{
  "num_hidden_layers": 13,
  "normalize_top_k": true,
  "routed_scale": 2.0,
  "vocab_size": 4582,
  "beta1": 0.95,
  "dataset": "wikipedia_en"
}
Below are experts of layer 4 (counted from 0) of a mixture-of-experts language model. Rows are named router (the router's row for the expert), gate (a neuron's input weights, with its number), up (a neuron's input weights, with its number), down (a neuron's output weights, with its number) and show model dimensions 0-255. Each number is 128 + 24 x the weight over its row's rms, rounded and kept within 0 to 255. Numbers have three digits each.
Before each expert's rows: a language model's description of what the expert responds to; "gets" lists some tokens that make up at least twice as much of what it gets as of all text. This comes from a sample of Wikipedia text that the model never trained on. Tokens count by the router's weight.

# expert 38
Dashes, pipes and digits such as 5, 3, 4 in election and results tables, plus the ending est in best.
gets: "5", "3", " –", " —", "est", "4"
router:108152094173134155152135096160144151102157124115149105105157111137134104158167132102100108132095124153181129151144145112136164119152098117110115125138126097122134148152157096106105158108136093143139166120152111125169157089116101157110176124139126156117139161162140131149163148116087164129111167112137111118141140165160175163109127088072101132173130114151133181108098123089136097141135138111131128125109151142139088143099165131116127104122171128139119144113161118088129149147107108143122131159124148094155094153141163134091151118114168112134124158153110178133155152140134092114115162159086087122105128145124136140110179142109125150147109165146094134141096156151108094089140085122098128115143152144151120092101126136158161108133137148156078135129164110116156143146123097
gate1:134098138098158142156118114141114139112114132145121123095143111111150122159113162162102097120110146120136120162108141118186124120139124153123093124150158117091114105081135165138147132162126100073158154157162163108117154128113116112140128144162109082097073104101109128165147142096110118090123095099109124147135115132127135131132128119112125131100180153125140183122121135070100155106197127128155147107151135139115098153165128154174136110150151111114133129127123123149146093161089119133114115149149088126138122099125137117124184113084112120106163122129145113110138107137125146150162157163123087163170174134113115115125103118106103137128122113100120104112092162127119122192145084145125148134121149183107141120122184117100130127144113058140132143115155152108111144167158149
up1:099085117142097096141142114113171151129080138153136149093150190112150102163131125111126150128111110139102153152151160160147151145099144132139089101118124083146121125148148119127083123124116133059135121129135124097136147122142150149103108124133104115150144145115109094138110189127105126113105111088097137128158111170132130126147130148137137075108148156150098178111148116125133104126129119119133080101193164154064164191113101137134084132121151131130129134113109141114121087074091101100142106143153135146128124144121125138125126127140116104138114092141162129111132133177086118115117126172111130154108138116140109091137155149126153155103137121096133147102137166124126144175144097108159112115114148116136082105153130171117139157157121131189130106142140164107091147113131092
down1:167145120149119124111109167104124126161137175121134158090133153168116097137092117076157152088129146093107097190083144107129144151077115146128126113127104198104125171124119163126108165137139123123143139117111172138154132148082153149084149150134159122116113072175107100118099129139160128100140174120112117119161121135084104132131065119137104130091100148121133136146160118134130133118111161121112144135146130131166115150150184145145135144136120168127112144139159124156151166092140129116122121146116111113131127176160104114118085142114116111105126124158145121155112114116103144172146135120118160154112104104131162135109153145120155128164120148148156136107115116127117133125122147161180087127123131145105114125104110047097109132114122129079138103105128164131147118096164138
gate2:146136123122134120129143149148108090147116141128131137130168151072100144141127165154124093142120139130144096086148158120106131161121134078151120128149136101160123109087150105096116145128143122151175149089115159089169132117147105148121088150106102124172112142121117133122095156074133126143129166132056126096070127146119126127140143118101156156156113141126148095171156147124169127118174136105133115146137123151097117139151103138079093116167181105099135085137130103114154178122138148117122127126116140147101144084097118054151140137122124157112136157087104145108100145143145129136156107125107117181152087149114138152144130081153150184129145167113131157141127169156106125136146176124155128152120121132108122107102120131101113111119147144136103133156139159085116141112126148
up2:087133094121137119138126164143112113132130145131117118142167158093119085109091146113126097157131154141105136111107141150161120155131107149152099127134117122155171145125162142089152169118160108101134125107140113124153139132084155137169098122096161160157142113128143140133116170114132126138141136126087118107145163137102119160105110146048139174142152138139122095139167141151151153111117109133127108129087134134159122110137159145148069105183161132112138088157119113092106109122120132065100108144118138120120092084149114057123168106143081153120131147114110122089130133147114149138121147133135097144143121145160135181128131125097147129103143181163135121097112091104095155118133155154159138107181112109121121143148134136139098137143147112158081149130110177117124143071129131
down2:138155120132098128113156098118111134121096166140120143107087166121154095125089142134103125116143121115138107158120147117194125121139094104156142140147147154149100104127155142156193133147112162133117137120111085134129136133115122137123136126134091116143093139103164111095139147163077105121158118123154114082111146108136190155137149128177126164175132112115168115161133125129121128128114166116143136121114097149174166097151112127102135138143119103148148150149149119096106118153124130099091105165133133098157089168151136175134104140121103128157125155127154140137120097143135132156169117169128098157128130148093136092121141136152149123158126092125082090162108140142111167128123182177128164140101095136179148157127127134162097129111097152158136145144086106097102139092146175
gate3:101123141153126151090149142158115132137169116139150111165145100148143155095117174170140151122127121167166110101128120134152113124146133151124132139141129101101131097105122092096114145133110105140124107137129106112080147106121151116145120158111160144091090106126145116151130116136126146143135166154082154126120158142092166168099104116109144139105132149130090134167099109132147134080096108162171138113125109135112150147135099177106151119149154149124082151157149125147158161110110157140139133130120102154169139124160150124163094155116177123160121145142093113105155098118086135111083194152085153134148154085160133133144090149147067135152144120119106176146101098099135083105132140157138128117122109100130109155095085115146123083137143124114124104138166160125149110103083134
up3:095156102157113182103099153165119098099121094150125096142127113114120098136107122133114171113121111119123139167098107146126105092130140081113185167103115124130140108112083190194147171115118129141148133101147155131130119136106081126134127115141170165124158102132145154168122129118131122145115139099157110098135066105102129190119156164108137096103143147133122088105107131129145140113188079122138122147117100126118155157152158174118116142125141180126093150114136142116157094120156147142109108098118163126117175125136159142113137115122143148128106165127139149115117098124067115101147160141125114148094148135153134183159161118124118112126149121141126123156121137139172088117112099128122125162145143118140103185133176133134125134123134170096149148124112122121122131153141104
down3:133151123133146131159134147101162144138128091094110137153157122186151100168100151154094143119140123099126118084136171124136127114107093189153175137162135113124115154083081116164096116124121083116141130124110089117090121085139105135126085125150106146115162093132119138117135127116134130110159150109129166157120149111192130142114120097138161130090103086094150112134146149128138115125094164114166158111108164100093132124098123158161138089142155146108083129127108166137109144133163134114144150151086134151139121143113104068154147112099145130112135123169127143097127139161116132105115121108099132134128130116169115155135124174114101135130126142168122103153138104081119158142177110128102148073127115147125122135110077097096151094115087108105118111127107160113151133150107154
gate4:096161096137150135155102117103161113145138128128166151121135107109117157137133140120121138146160161134166102138113109111127072141132087115087077112112122146138148165139094113080152122066128140146118127091122182126105177114139118122109137152110143141156097120139163156157130079130124153142097106185126144136084137143094144174088145135132149176139129138112125117133137102111112120143123193197104121161122152136103175158130094157121095134140144185134118138156124109124102127142129142139103121149072092142127149139098104128098110129147150112091095142131143140130169118165105129122151166104106117171140145091134118120166117143126104127141117148105119107141115120141167126118131121133070156176129107148144151116133140128143118081139098114119119171123073127120124123159114119
up4:099103164153116106127172117151135154114112114122157106103120152127164145156097199165195128111119148108136182138132133122142157081146127118122092176128088126123151158121173118107145110155117144139080121145104121118115121109137094135146140092155098153155184125157149145112131133139134105132142171087138175119149147112093096095116119102125094100128130104126124149134145104102145100066121111099180170127110133159084106167125105097133119164124140133130149130164115102140148120112115126115137136091142071121126135115135162127149102102158128127147126131137092104135099078093138104136109128132101101084136120122124134084129128126139176126131148103098131103109116123121146089109116069129110107111133110105159155126164115134146119138135140073133120110131116105113096134085149165
down4:101148151142147121124139102130108136079117110144106134141162140153107140110157149131092114172115196152132148151157132158154129121164121095085150127177116134106147133089100106115107087171121139119124111154118163185161129095121116135133118121136153119203138114136162099161126136130118115114068131112159106139081104145104117093128134113105108155107133107077109153145170123080139103097087120153170124124158132140118140152111120097107129181182148123165153162136111106110098172128146101109099086123152100131161178139121112143122137124129138122101113174108148098112160114136153134137145110110104122133094119119108150132082105130127161110118123124115129177114121158116150142138112124149104172125110145107114118164126114181153126140166136113109162113142122129149154162130110110
gate5:124104107120126123137131122150138132089119105152123122108151177160145084169120147096119113174162139148104174124121122130118141117165144129086114132102158161130121165137155134123119131131161153131156096160156103153142067093149114124147121177147161169131118128114134127119147121173164105151134122126164097149147140132137116132187134138098152165133089129097127130107089138126074122074105155104103141145118137118122103154136097114132172144119109121149104168167113185111126151124115136122117153131142119157080071156188151140122133092125101124148150103121082099132170120130159136134121106127126136152106121117124121095120122105150156151149114153129120109110140103087130119132095121118129136084114099142106167148205166168142131089130136107168119130142143114171130112102143113
up5:151098123128139106103117125078116185063165117148138105126182127166135099179122145109130142117168120155123184122116156143152136155167159130111110087122183129110110158086118120149138134117119167141128114139137105144104107108177099158107151120128119145119115093140169146121116115136141109151134140127110100148181113131156107118118116138126139107110092102102103122122071149151109144082123154131140158128134116102138113147115114113113150138160096152187113115147112144132121138113120130115134162111140121152087150172190154129161130127106130145132170105150085121117181105123148145116137112140123153146121094148133099114159127124141137132120140162163127103090121097072153165100084068124148106148118110169138134157177148141109123116119104102175103127126142131141135107115138136
down5:195110094140155109130145145092155082152096134112120129136135136100143124110102177119152136110169130126128131114108121134170140095103117126161125117136148115102130100161157117153135118148158147109140162142111103158100175171134139119097089118131146147161126127148115137148150140105122147087106129162164138158120163109115115148129096131144098108173159150088149144162139132145121174159134167122136140141092127147136162086117113176152129122176121127083140098111122117115114113151098100121123125131127127155117091099125159106115109145148100114138109124153146190114109104164167142113093091122123113144145109123180112109136137121088128175144115121072080131097195126116100153103132113179140142153122145123127164147122100096147154168122139089133146106124130154104090151101107113
gate6:091144135107120135146079143130156081089128143145158111144109118126127135159140131127165114119113146124156155133118139172110155118144093106128098116158137122112122171126158147157173124115157110158154158085132146132130133132130127125189100119158127116092141168155115132126122081118158157128106133138127133141123183154125151129166141085132109109187104160105157166101103174154123149160129122116118109149177124140090122110165147131153105107143114153113146141145145104149147176154131133172099118110063144134131176129166152138074130149107112123121141128122167148148156125157122158112169151100143120085135168141146135138130059119114140116108103177116091123157142120147146123119121120137116162148167148129158117108162127091085126123160150143142072139137138119138131118163158131
up6:168098129124166123082137095145151132135112112085096115116180152179130099121113134102105128108144125135094123137165104070121102128119131147157114093105152127149132142140108094117090147131135161091097092133128097144107143176153128158075139122057100149149105107118118129131145188147110082140118127092131115122114100133151121103130114138122114139080116092134082114136145086113140140099153119146101118104093160132130120136079135112112156145107111137134129124144118136104109101174106145117152167141153095134119093098095152141151127131173134156175097123175139143111125099107173145152096139132114101143124125122103088127124127154124120124110125087155166128080150134123141123114156121132130131120096139138075134149150101127166098115081118126126149076087119175147123131130116123
down6:119144110123141160170117127057113100154161133157151146118150143089113129089140115147135119091102136107080146173154122166138107127085118168142096124068123083123103106135127141125102172140083119134143099186093132160101129129164126119161117131124112132058102127154114152131110144125132140085105115110091162134107101099119112158140149172089114116117103079124118151132108141115144115145136127127118128067113129108129127162131147163133140151116113148108102135135148107109144128093156129160143116139087109116124114130130151160174127147127160138131110133127155119134109165142166127151193149127083121128111156109134137135140090111119097130133134128130159139141099134144124132147126100130145047116155154147145118178136157094136096099154135092131137110127149138136144179150113166
gate7:124120129062093145123120138148123118120127113096135159093168118113111111132081091133171192097128110175117155142090122156134132127128119155120156140153173097170147124166148139173153129070140155101126129151179170150110113113175138148135142155123107137121080145116127150105186131080149152144141090127124095098109132135132103117121100079113140171141142111115082097079134127107169151110135120145149086153167115118099120130091118126129126147135109109128158128162076138089110112203086141123135141128118112128168132183126153134127126135119162130134111168138133077145118120157119116148076152160100130096141149146112098132126123098107103122119144132138127112119135114118136117139144125123100129148155106113107146165162089113129125128133145133102105118117146110109139161135133115
up7:144130127104125141128092103115107113136131155150124132119136091132116116122143172161147163121110144114163123147097113121141177123122132162186159148147116106118098143127135134125116171163130133121134135160133100138136191143128104158113164130122118106176119131135119150142144126108088153116141121139056107156126116110108109124130099119146102124170115104079092111187098101126136155131147117116127172137094146114130141117128128158092147074109123102161167162105127117157099138133138138146152124165123167144115131106123102111163176103128198140097111153093112101097139142127147098120133105079145063103116105130075131159120109095112074096140158093157094102128141140110152161125137155135172122124125154138125162152151122102138124137124113077099147118117107140119095146133163111
down7:084130144154138114134118103155078104100152121094133180095151166103126136142125159139140109115135139125086101098157155171118136110151138151127092090102116138141112123100157123103088101101138104122114123152156128110143135134119150104135123111146171160151132134136103112146117111125101156099107102143174106172140154148119119101176128149154162174116128120144100136166143118157157150104125127085119137122125130135130122127150141115108117124134125129113123131102165165102103107124142122191105137141140179097132109117084139122106157137116120141122076145179163140108160093098138087096147105123112178151145129119114124172097155157093154163134142066093152136150093135099151148127133113105098142056119161119123114109072139142159134124147123131135113126105098103158132170147135169
gate8:090082134132097107087128141104083070105132120170148111167137131143126144147109107131154120142128119134176115170093110168150146099114120141142169154094160121147145105111081103145138159132168168117144178125133129112138079108163123128127144129129162130141110139138160106128124116128129141116169175152152090129136132102107087107094098134161148116114095145143149145133100147155119101119102121166128114144119122153152102143171106139154107140144087093124148136166143151149154100118094098095102129158166131105141162147181129154118169138113139127186146119116128151117138093145110158136152113123110116148127125160166180126139121158088143174155175133122144117082098114109136125125141122132134138116125168142162116102115123150109120153128101126149142147154161144154126076075125100
up8:093085105118112087103097072129130112146116097155118145130128128127115114117127120104161148119155145145140170149128125101119114116132167157101154170104089109082161136113139152169142157154153154107118126122104116173133094110127132171134142158153177164122106147132149138124111119112149124104130108188121133138114148130123110118145093133094114126111107140158139203132166087173077129115099118117123125137118132163112068142146099178123115067109133086132114121162066129169134141092122111091115141109155143121147141102167177187111123102083121129155119165102108117119122139154117118134131113104100105127124115143144140108146125112137127146113167132125133134148124117107145112122133117087112120098152143154130175108151120142092144128131111104118143129135154161160113143090145071
down8:122081134127111120177059109069113100150120122135158110143139130133059151129127117109122160099130100181159123132129123151154109091101107076082125110156160118101122122129126102141116158131121148147119108133101150148148074132144114125119095138101134111140122176184124131148143130115135135131120118109160151148107119130172128141130155141090082098123133122151144132168116103080103127131168156138159127152115110115134130163121163105099110139132113108130133097170105098158112098123095122114145081153111134162125125109112113084185135127146097149131137111148125154144148157160135127135116151112111128105130136123123131132111079136089145111112159146156108114094164126147099176116148168138112124131161103148157160067129130140128152144134163160078157147136120154135156103129078098